config.toml
d_shared_expert = 768
hidden_act = "tanh_gelu"
vocab_size = 32000
norm_eps = 1e-05
rope_fraction = 0.5
decay_shape = "linear"
batch_tokens = 131072
dataset = "wikipedia_en"
Below are experts of layer 4 (counted from 0) of a mixture-of-experts language model. Rows are named router (the router's row for the expert), up (a neuron's input weights, with its number), down (a neuron's output weights, with its number) and show model dimensions 0-63. Each number is 128 + 32 x the weight over its row's rms, rounded and kept within 0 to 255. Numbers have three digits each.
After each expert's rows: a language model's description of what the expert responds to. This comes from a sample of Wikipedia text that the model never trained on.

# expert 25
router:147152088118173118107115115152150117112142098132174098068109162127153138124088193092099063124159146150088054093101109141134134141129150139103124172163132143093131098106162129098125133078160099
up0:161112147153116106076106113166107148121166149131088172123159076080118110150078127169154133066126129180119129168192149133180126168093075150120107157111166157169146114094174141126120135126147159
down0:103162132135163071235140113185120159135097138123086114116049160166156123121109157103078104112116110144145125140065169106113157178147160129130116132142157069126119170097118125090145068111161147
up1:130079170115208213147108133092227172180031106109118088102101117100147133108123119165139102123131162166087098126111097166175120085184140146108070067128087145068152082105151108172144101151050139
down1:127154118146167070096151096135067102119123069132114173140125106142162144175200050141153117115133123110074086116172110089142075105117126184136146164071151089175141187103059096151135073131115139
up2:118138127141164079114168161099131143134125084134120112090107103135107111177125154202135150079144069094115105136143165158145138118138138198150143118067084168103128187080149102144137144092102080
down2:069135116070111091106172115187117066128108111115168108092148135127116098083177066059082126117122125163066103110147094128170103178148109133141166126161094145106103095161146137093109079123145124
Description: Slashes, equals, table labels. Slashes, equals signs and dollar signs in tables, infoboxes and headings, plus some name pieces, such as UEFA Cup / Europa, f/1.8, Battles/wars.

# expert 3
router:120156140088139101109124145085117074079098112161153070112117122163129182162116156077152153185128119112211064096136120102099096076137117128174083181069137159177168096114099104142134145150107116
up0:113108104112174165139156204149167117164142135138112153150112174166092102138119133121166120109118099139130188135091102073106076085123149112161105110066115148147111131096144181136138080166128138
down0:136165180124152125112106112124114128168141113108121096148191049145110099122109142184074134155153122129176128146185115187171151146129133199115165101204143115125118093078095106129136095155118111
up1:159111182098091159104117129052143117116100113117132097181175079103057097134156105132087087115119176096189126103093080095108145080102075125083140128113160120177132121107105143104112137120113121
down1:145173185151163133131136146136151113149156162132119155124138121108148103155076083163151114104093116131090116078135121181110147132154183128179190193146127111113126108101092068135130083059156123
up2:093130115112106133113154154098154133084100069089157077120140124141154129104122107144160170120125183107130175140164115160099200135180116145094128131101163082135133154137131120173081124105116134
down2:083098174140090094074110151161147096143169175157130158131156162081135178164088137111069109068187129081165145122108176136110171100042110109125127106120111146165080161085117087127127137174162145
Description: Capitalized name starts. Opening pieces of capitalized names and proper adjectives, often single initials like B, K, C, plus Croatian, National, Public.

# expert 21
router:126123100184094145085095124136137166109183129135115115107110118110188091137171074122151166092172092098206167100115163116093126121129073198126146146142091087085123149128099162079086165109090145
up0:098153146129149182122102157128087152060114145126133089155075164124139067111103129125104185080101083113135189095169144109182096152091132130072093153121111192163106142101166096138133088174085136
down0:085077152119092130138124181103104137144109115080191113145131129126116127136121054102083145106116075116141096088124172052080105145066145095152135212147172092118138136162096143106189202137111163
up1:152108073167113113136161138146108180118131084141107140141127152144185091159119143118094134077107081185142123119181131110099165167174080129109123115152134160140104193166132120225136131141108105
down1:212146088052115142121130097118153113107107073108120113167104157107106141141138160105132161068166181040132124140102124138152128111093092122077159121121122101108084115130151068098072149124150172
up2:128157045117112102129129123133127116127144131103126151128048101149090185150108118166134191160114079147103107133140113206163138117096119113048107111123118147158156085086099161129102130067156143
down2:140105115098162173111157155153137141121127131150088158122093123077157133137128058154157137174128083165083093096086147109146146152161200114063107109159147197155144121080100192221129137119157133
Description: Table pipes, See also. Pipes in table header and data rows, especially after Title or Team, plus See in See also headings and equals signs.

# expert 19
router:151148086139081194143100197126171147152116144120165169144123144103136173091110185068117042062084116165114145125138226146178157106149091088097171099144115099111111122160132147135162150093172131
up0:178079156141175110162091078101140132179100165132110134059110103167100197130146094074152103104124156197135138104168159107058120132120113156167160153117181166177158139178139186103247084143098179
down0:176122099062116179129169169167116117148163097074065172075104139061148095128133113201109114088159120068198175071149114192130102140126109128154099101099167096131142050154101206160123104193151130
up1:155102136148089161107110103135069123154178125097115178165130083116075129101162128124109107159127132094139136189113114099096128063161130095131173116107149089071109109194118130138122125066070121
down1:082182121171131167138167134095170166187111134132090079150200153108088101135092132112135106095068171092151141162165103117182132137087151124098140153102121072140154168133087134129119136155118099
up2:128118143102098099132167077166126124142148091060085120171112118125149053138159088120117125146127124070138107118120134097125111096101108148123153089153134099161097122196094124149126118096145104
down2:198096173125135101081141171109087132113141173157127120073142179197154140065119111150152121101106148169114103151131105114124143156150176055082114133116123133131135114073180122100142118082134127
Description: Word-final suffixes, month names. Final pieces completing words, like ing, er, ed, al, es, plus month names in dates, such as Concealed, pickle, September.

# expert 18
router:111094150199135116139128159115149158171121077110134090166147102123155161153105121137154136125107108172121119054156149121159145137132121164102092055127137150159161152094157154127085137123137116
up0:150138155157105094104137137176161124151102187044136154125127140154157153142123123155101130063138085121144170109150126128121159118085132146118192081134055141122142103142156151175129150114133135
down0:094091130124080103164139079129126136097114117162089177086077173105068124162134181117117163136144100132139134126144146095103096139164117160137181139125113117140151118124123082093110166158151143
up1:175182105127114037139125178065095083123127169181177129140106116123165128111134032176092146107110179108143132108127129100157158092121126169179130099117095106133070173072131133169136107107194158
down1:180157166051071128126101136148129151119111099140169162094149094135106107131134157112091182149138147130100124136133102105120083053076097150134102123103104143114193121148136169165182076093134140
up2:182125087158125116092178125139124157190114131143173129089170134117091105136116167136129151144189103088125133100141147136147158179090085131145119128094123073162112150105137105141171141134138154
down2:113159139135124167156155152114122197093115106126116140127153177106143127088163182190163148036137108126146176144104124084120165119062181177140106066149116079097139080123104173112110169103146147
Description: Line breaks. Newline tokens ending list items, table rows, headings and paragraphs, plus rare year, month and sentence-ending punctuation.

# expert 14
router:129210114147114159071080099127141162143130120146124081073060147121087151151097093140085143174125119143150070078126127177110119141102130130171122070105137132154129117156130095056156136097144142
up0:113083144074151130138135125135201139095222115131121123149131123108103090120130084143131094105077042096123178150163117077175123195134074119175173149080128216097082098143198128037155088122108122
down0:092113097172145120110120145091115138098122126077105200094156126090156129159129203143135116146156148130156130110101121145078155140141144149138060078108117110081106160119090150099101173202141160
up1:111136079160126114174109102211148138113123052151106119131164114096110122160123192135157103077213104191146087122099095154164098143131102080153112103092082085126135138173101108112075092084101111
down1:162091140071150116139136142055110161128121151137133116133093145147108123105139099108070137183084085118135162111161085135107099144116162167085095175198112136130098167087173125118110145178086191
up2:116109131077191062167155134097130116139145104069203115140137086104107116087145059186156181130205136190094138154177091162092148114147141130125194136191083118181128112130125126095079095171152156
down2:080120110146140150105070151095123140091131151177099110121183190078129117104165077140133100123084154104232179128157119122130103088142102120128048140127099162134096099091174083097106119118130061
Description: Headings and institution nouns. Wikipedia section markers == and ===, plus last words of proper names such as County, School, University, River, Road, Tour.

# expert 28
router:114142148186084104181115142128160159099127125099107107147144138076128114079131069100179168113056145103122103141123091126128111162133100054076140037164137123146115140189112141110104108163186129
up0:096101112142106151096149068121138107175162140135106136129111149090107081086099066096137167150175068129088172122094118183076076107102148154077115108210162068194121155173140175073111121164133126
down0:102161135166144129149134161071091100082141073076131103146106165177063133116141161151129121118101164166116096163117147097153121128192123074133146156103120139079106192172148139162154125080141116
up1:191181110129147121108132103117100147103030115124128143131095105088155167122172066089139128084062135108080129089101122109126108146109056156168104167158133137112163099128096113155136101146074166
down1:120109177148099123138117116196165045154125150119121178105195177164115144100129079150171167102144146068135152113165111092132101150159149121194156111175134135145130121085139133068117124109122132
up2:139129143086151125104191130172144139079157143126139154107110142088116039108140146138109099150169141102113104177152150092146184168195080151133201142150087103126099178091125175112131154165052118
down2:143101137122171072097124181069060114058090127090143101141118132066139162160089139125107128147165108082164158117105097136142149094129150126067133132140096100096140102096121117130128118172084166
Description: Mid-name and mid-word pieces. Middle or final pieces of personal names and rare or foreign words, plus full first names, such as Hart-n-up, Euc-lid, Robert, William.

# expert 9
router:107157174140151113118143109182127108120173152169151187108110154122066135127135163121138142091127086114103125139088141156162178104090162086127152140162112145147136209116128096117080153089169118
up0:152130105171107100059156124143179091129146113118110073116157140158108163173109170114077121099189094098176144121127151090154106106163119072120113154097095147147148126101123145143197119066144118
down0:143113128164120179160147198124054063154126112113169136116163140141172120137121161110117119108135152145126091128114171179088116149092157136182124154161188141153125110082090078136154128141125091
up1:085157088119164202144142114124110136100176135124150128181149185153157124069081189104124198142136143096139060120180103177127121116094176153164111112149151096152142141117166137121142136125115181
down1:096130178144108150107147132185175185129098119134152091105078136121146098163170096130129041155144061108121133134124138142126166107137101120115113132161121119095179129151176147116144137147067150
up2:126087089135153136105119125097157127127116095122102151116136103142091092108146083154162139150064156115106154084105146128109140149072134144097158128172123108137165144126101113122103070104112160
down2:147157110111138114172153119106131111118148133112154040139061130134128093170117132220100100110074103107118128147089088082161164128124132156196156159114076070116140094123063101114093111113120089
Description: Field-label colons, table bars. Colons after infobox or list labels like Born:, Died:, Binomial name:, and pipe separators in sports or election tables.

# expert 16
router:103182121101092138160165144083121108164089116166092157095039101112099064204133098130061166109132126113133110094160061127157144147119076111136115115157163172144148147108131094151131186141127123
up0:127101126124102138125137115152142125119147151086073109110093100124166083118100093136134147129152097125119148132178103145113122093105115134045121149180065153148186169078108186105144114055190159
down0:083169122167169117171071157191135156100088160085119131145124174214125124142131116149168111128144137118108099148101117121123123123137140169118112117091140131115059110146154061122159118100101113
up1:142155125112129154090130177109087202153065081114168118106106070087128093091121147100116125159118145120083120148119155094099152144084129127160098110117145098089132143119121107135131131091091166
down1:160158103157158137086156148074164147104110078135140148141178111096171160146128150125061177139110150114211181120108101094163063116113085060208093131091168142112139139163116132149103074091186145
up2:127102194126123129131123170125120062161101129106194131118135122165134126135104191087157130140078133102106146171107155179152098085125115135173158124100126128165065164154080175076096077113156130
down2:119151094053112132154204120152117133076146092155104100107096194195143147076209172143156155088136138122055123126084102104090157103184138179116068182116156068154123166187145106191153123095138141
Description: Capital letters, headings, codes. Single capital letters in call signs, acronyms and coordinates, plus heading markers and see also, such as KVRW, 52°42′W, EMA.

# expert 29
router:105129169085142055149094120122166145109139176165124117148106139110114161131203142149144161115170152078060197145167088166105109153129103078181123148126164107100149069050159154145151143085119132
up0:147120131093077141112133177140132083148101145155156099114200121136144080150149110108104128126174152092091162154161191071183107100101136129156093190134114104175111106068103117164094122100120158
down0:181114181127145151156137111216141158177151148129127120134076143162150110144103144164082105123112155161121135118102159096112187097127087118072130132141129173177110095139148156180112140098097172
up1:114148183105094154219160162149159204128151111209097103060080134148125086140132128162127154094108128177205128095111073111161128098108096047131134156142184085113108161111110149157108137140141059
down1:156182146185152148126077078147116080179170128084117131170117085122150112111107080047169121140133117182147124162129085085168100207105118154136149132146136102138166110167086088195142131121074185
up2:095060122159101163116093184126103088121084106113092091159089161157065169164124110162113105102089139114072144183073168066170124161165104143128103149185125198124084132181090119120116155081115111
down2:084139179079112128124127054097156139154114118113150114132174144082163118148143138086119099177165154114060093054163118139124149172199127128176075080175124137151133187191080093088142166127146174
Description: To, for, title words. To and for after verbs or adjectives, such as able to, used for, plus capitalized words in song or book titles and Preceded, Succeeded.

# expert 2
router:143152189135092135108173135162129074099100167138126216168153123142138110110116127113169089183138107197113119087140114098113140056135126091093151114122180145106103163067105135154137091144150072
up0:080132103178119126107110124090159115142087153073126087110154091096127157144124114085098097148121127093082108192100112145136167098088106089126114113116078137195171140144126148154169127115166166
down0:132130090121066115127152100139103131091160063103133197148104137124142166096169106109165126121154154148106165121133144127147114132126079071142104180122178123096115169145136100111117153136142108
up1:114138154140111057143103144165161129137160073138137142185182116115112133107095107119153113114098147182056113190112132124158150135110079125139111143073167125143149118101116122086091133176157130
down1:092069155112105175138190138214166083124100154113144088201096095113127148140144147107099140180170093140168124080088120136077150081116145139145096121121089159147114122108123147132109130086160125
up2:124113153153119133144089113116115197119065161135092117178135126132157129123107067118134111091150115123113091128156128114151159070150143118135161146107138102174132125156156155169184108172095125
down2:117151077134139108149090171140161112106139126108155135064145086164087165137037180144058115148119053164100125145117165103150122145106112127062120120094128153170127124125109142135092124119129106
Description: Possessive s and determiners. The s after an apostrophe in possessives and contractions, and possessive or modifying words before nouns, such as its, own, whose, Labour, late.

# expert 27
router:088144124131131081115115104115163080164110142159139107092142106127102190173174118099167121080179054117115138163141087190183164205164122170098114118132104126129161133140131139085070142132156096
up0:124068087090079094172108145119101153145098093139058139179127102133111166122108093061091160053192147105119148177096087125142128139118155114157124146128138096171168141175155157181117125082125180
down0:142127112113166189150161150114133110144129129110141135111133161161156123133130073174182107081098106152130133142137162093067111136109100145087127148119142155056139102110174101168114090095152094
up1:101175200092135121165156169142131207100189108139195148107044116154182104190157063143168091130094098117123142209104179172136145167097152147097170172096112099136141119105136074068181090123107142
down1:093102137144132122167081127129098087194175113123099137143103109118085134176119104134145123148152122115112114142133158142167169171165135090145145148140101124100103114158134150110148126065176099
up2:074164083104124150132156088116141121145124132103064127188145060112126141143116052151087125125101157122030125147115173154138168161087123132104135141137147121124113139080085100135095097139175162
down2:077204133164131182150094100117146150094144069082146131160070206104144177144171184101125145081095144129125144135109198163166172113145095114140172129116126038143133131159156158083131149117135144
Description: Word-final suffixes, spaces. Suffix pieces completing words, such as s, ed, ly, y, ry, and bare space tokens inside election table cells.

# expert 12
router:115102105196191128110134171108176119065119133110185107117138126087172162165110174078118137137099056105128175118105184135141139106105097180093111198164144063110097085123152183084150103128154152
up0:132039156166116079144121242163172150190164154126127139157211103156111168142098106130093153170125185136127130148108093112153105136155137115106131106132166128088056093103102112143160042125096172
down0:118160119134139152112135088135084130074143114105089121138117157169140092105147130139076106112127103116137114107182179121111151081110136107121191208130072142122128092086140092124116104158123117
up1:128105105148149108111063146139102128121138152181077153111126108141167141093157186144108125105086139154096135090087093116054120072122114091160104150156160117156105145153103131185129145166122144
down1:195131083131075155158128120119136132175131135138190126049141126147117129127136088097154131124161080117131150127146070147153200089130147123095145111078128099065203151144105156104101168118139155
up2:123093078073137070138160113176092155167130118120120148108115139154106152193118136088177120168134146160191117201121129140072097135103169133148173170077160094121130136142078134203130174098158148
down2:159120072186109151163092147129104160076145131153077149121142118161143142127193109113118116144076105131135186149116130116184096183097151131080094155127117146165139080083017073125075097140077145
Description: Table cells, content nouns. Pipe separators ending numeric table rows, semicolon-number pieces like 0;, and general nouns such as some, population, military, commander.